{
  "num_hidden_layers": 12,
  "hidden_size": 384,
  "n_experts": 64,
  "experts_per_token": 8,
  "d_expert": 32,
  "d_shared_expert": 0,
  "hidden_act": "geglu",
  "moe_layers": [1, 2, 3, 4, 5, 6, 7, 8, 9, 10, 11],
  "router_score": "softmax",
  "normalize_top_k": true,
  "routed_scale": 1.0,
  "balance_loss": 0.0125,
  "balance_bias": false,
  "init_std_router": 0.0376,
  "lr_router": 0.00047,
  "vocab_size": 13769,
  "norm": "rmsnorm",
  "norm_eps": 1e-06,
  "tie_word_embeddings": false,
  "optimizer": "adamw",
  "learning_rate": 0.00143,
  "beta1": 0.9,
  "beta2": 0.98,
  "batch_tokens": [32768, 65536, 98304],
  "max_seq_len": 1024,
  "train_tokens": 318500000,
  "max_steps": 5237,
  "dataset": "wikipedia_en"
}
Below are experts of layer 4 (counted from 0) of a mixture-of-experts language model. Rows are named router (the router's row for the expert), gate (a neuron's input weights, with its number), up (a neuron's input weights, with its number) and show model dimensions 128-255. Each number is 500 + 40 x the weight over its row's rms, rounded and kept within 0 to 999. Numbers have three digits each.
Before each expert's rows: "gets" lists some tokens that make up at least twice as much of what it gets as of all text; "comes after" lists some tokens at least twice as common just before its tokens as in all text. This comes from a sample of Wikipedia text that the model never trained on. Tokens count by the router's weight.

# expert 44
gets: " the", " this", " The", " a", " that", "The"
comes after: " the", " of", "|", ".", " in", " a"
router:474534537562472517544555567560533513504541502491478445446565522527521510444568469497507464467488537483472526402539472523536466521504429475521512533454460534499595495475522475509531484441522449508526462520545464443445551558530499451545463562545507499591457495505455498452491536513502451484489504483507547420556446527513486507471496568533505492532553497475502498561504533504497512486469
gate0:497549460489482535612448466446405420492501577488488536481603538555533532552423534528489560493471445493512540480466481419500410471525515517533490525479558483518444506551456595600492512499490567504446562515467513483481449487457421528467492512461399467452571499542479453518538506543536511451568547445469461511523481538498537549503553485534499539537483535450506485501514452574496463507499
up0:475516420469431535555426471440432461493497531433499509477613561546506552520451536526479563533460478522563497471507553404543389459543469483545476494472532439495465449545459560608465518491454563503491576512484492446438496499483406523502466541519470530510532498560516469544531558544506557507518540491486486531511445559497537583514519540488529499535509511437493477514540475528513453539511

# expert 4
gets: "2", "0", "1", " ", "9", " the"
comes after: " ", "2", "1", "0", "9", "–"
router:480469409499498498521509494542561431503467470441499474502457476530510467417519544493521474529443526547446507487532485534438546468530537477450403500476502565458571526465564458468414475522497529509518472483541492539529529496518447586540482540539504523498505551509518421497503473482469489418579512470542529430537460537511488460478469572537567504555463491572498477534459570424503451498530
gate0:484563478487477488489510423540511530512447559468488557489491551480451504519556463520517523473521474518430524443469495460446538498451478523521434501497467489446565507515509555481547471504498445535415492513534471549471507481488468450433555432450526416589579462499497448556532469571513453436472467590547434535483491490543438448476439526456507536514476493572536531519461488475534495520402
up0:419599496488478468505505424574477491462467530529481539531460529500473554552547506506517521469475528540454492481445499517451564514455534497533484462539493496460583532508444512466552471520479438500451531495510522522493510491499457503447519463478535440639497471445526410576529509554477471473462507590505466524531485478528472480481479524461541527473481523583505509531452507421552485568373

# expert 29
gets: " ", "1", "2", "9", "–", " $"
comes after: " ", "|", " (", "-", ";", " and"
router:509535480591471503469498449550546463491439519547499556484556471503558493515455567526516447450539496541527531501529516449518485568504473525491490501570457565481561498502534444453496503466555507501555532486446526530530509419498529498520572426529504553504513543470461421439492532559477533414517519579547458420588434538479545534478532568512428524515478514498482572463458545482414472539526
gate0:478540467452463475434524454462508410546481500441454551517482490523476465511523396551541492487571540528410565436437549518511496563484500476513506545489449479542481459524512551523477518524511466568452551520470496432450440534567458531493551506526495554485522559550562497481523508540493414437583536554512408516465407545453547544526555513550490492456452519523462494550502519511525537455477
up0:563467477483524491538519487451524467551536518533512509452563508529472446458565441461447432484486554493530532525479541486484549471487443526563553475556432452516511485460464512554494551473458548493482469494511511488490529477473467473553532520548501537498561577544582491513503434488548500471545537489531457488466413450480514491458502506475446546441488488445524561502534497568503544506474

# expert 35
gets: "0", "4", "5", "3", "6", " ("
comes after: "0", "5", "3", "4", "6", "7"
router:535490499514524499511522489458519501547451557552503440426503435494485530446526454458562471412543456527448477569478501602565466422461512564505497501539531437466522522489439517543522537513533554542491476524490478474556526500465488526496474414522498538459481506572493506527538550496385525467515564482469488528475515435564453524494505452445530440532499578543561470492513542484480577533466
gate0:560533467442500505479453543462451472532506436415478473466489553545514589526453501532538479521505496513489469534423513521534530481497548493472446537483536486444452429519522430558507483528610520598465534527517509522542535596453449510521512547541566500486539449498466458475414525523497511461560478517535422509484500527512452468469446488494516529426481521513496420518485537532531466399506
up0:507538469451496457469450499452445493552527450446466466453458546546466611484468500502496468529468520527496459537406543552524557452529538515488433486534520529439469440499509442550475486512561517576478542497511520525540541579452484550540555550525566507491554468515485440498419509516475495484556461509532454515493510510514453446445405505444514544389512532512529432479507523470548496410491

# expert 10
gets: " the", " The", "The", " of", " his", "=="
comes after: " of", ".", " in", " for", ".\n\n", " on"
router:555501507485520521522483525478462517499466441478532563487435498513591478513592478444548417478473437446455478517484559477480501513510562458450491459544511419436482444488537496498561513537491551496437511520477566431510482543560467507444469548498503564488537499484533580416442548520512465442458520548462486495508498520407433516491552534545434464471494556502435540507450494495462481512490
gate0:564526551546443474462478475443547477506569539470496508564431540456542518469470555586496495520516480545499589508503474540506465496508450485492572544525490525503476487478513489472518505528516530608435513460456444512515454518509493592573532440561544553517485552460509430553524532465471484447500487481513486508462520502509496503472480488490608445444464527500442478530452567497539526534541
up0:458526515478434482411520455450540474539550540498529503558450486444511388453521439479519499494511580544477514525580581563463502493515473420548582483503440536501460434481494507481543457482474508449492476482504467490458546518506456530466499412526555525591468474490464551530529527493524511474437459463506488498416476457458479566505500480483482484494412547460485564477531530468525505472558

# expert 21
gets: " ", " said", "%", " what", "ism", "ations"
comes after: " |", ",", " with", " in", " by", " on"
router:458474476522471518562435469492515513488517589475441521433525452532518446427513488491544429466490529545546579452503536526472418496436522453482537496561475520488518555555562540529437470504447526484525507459471495511511508477479417464487433460472532582527495490583459475463544401523501500469482486420448420472583493479518456503457450527488580504480523459475460481527517554510447421495516
gate0:547500560536542510534455494523407496470448474500492490517519521482544582480431545498500536483443520573450529567485467537545497543497514473430501492536479478482497511501468534497557473579461444524506480527485557520538497460490540515541506583466455545489515537480512524483522438509525554561487520489526483470530551543498511508472488536526551529512486580505464491516445541476485551481497
up0:499489469513468531465480482493579552560562479484532433482447507549491475505512495528469449515509480423548492383494522465488553488466456504550514529488533577525477506541537461486449510468558535467435483465521410489518493500503472509432484421544537449541466412525462472466450563516464415449551479458492571508481503513504492455531481432464483515544507437506541470478483444479563444503494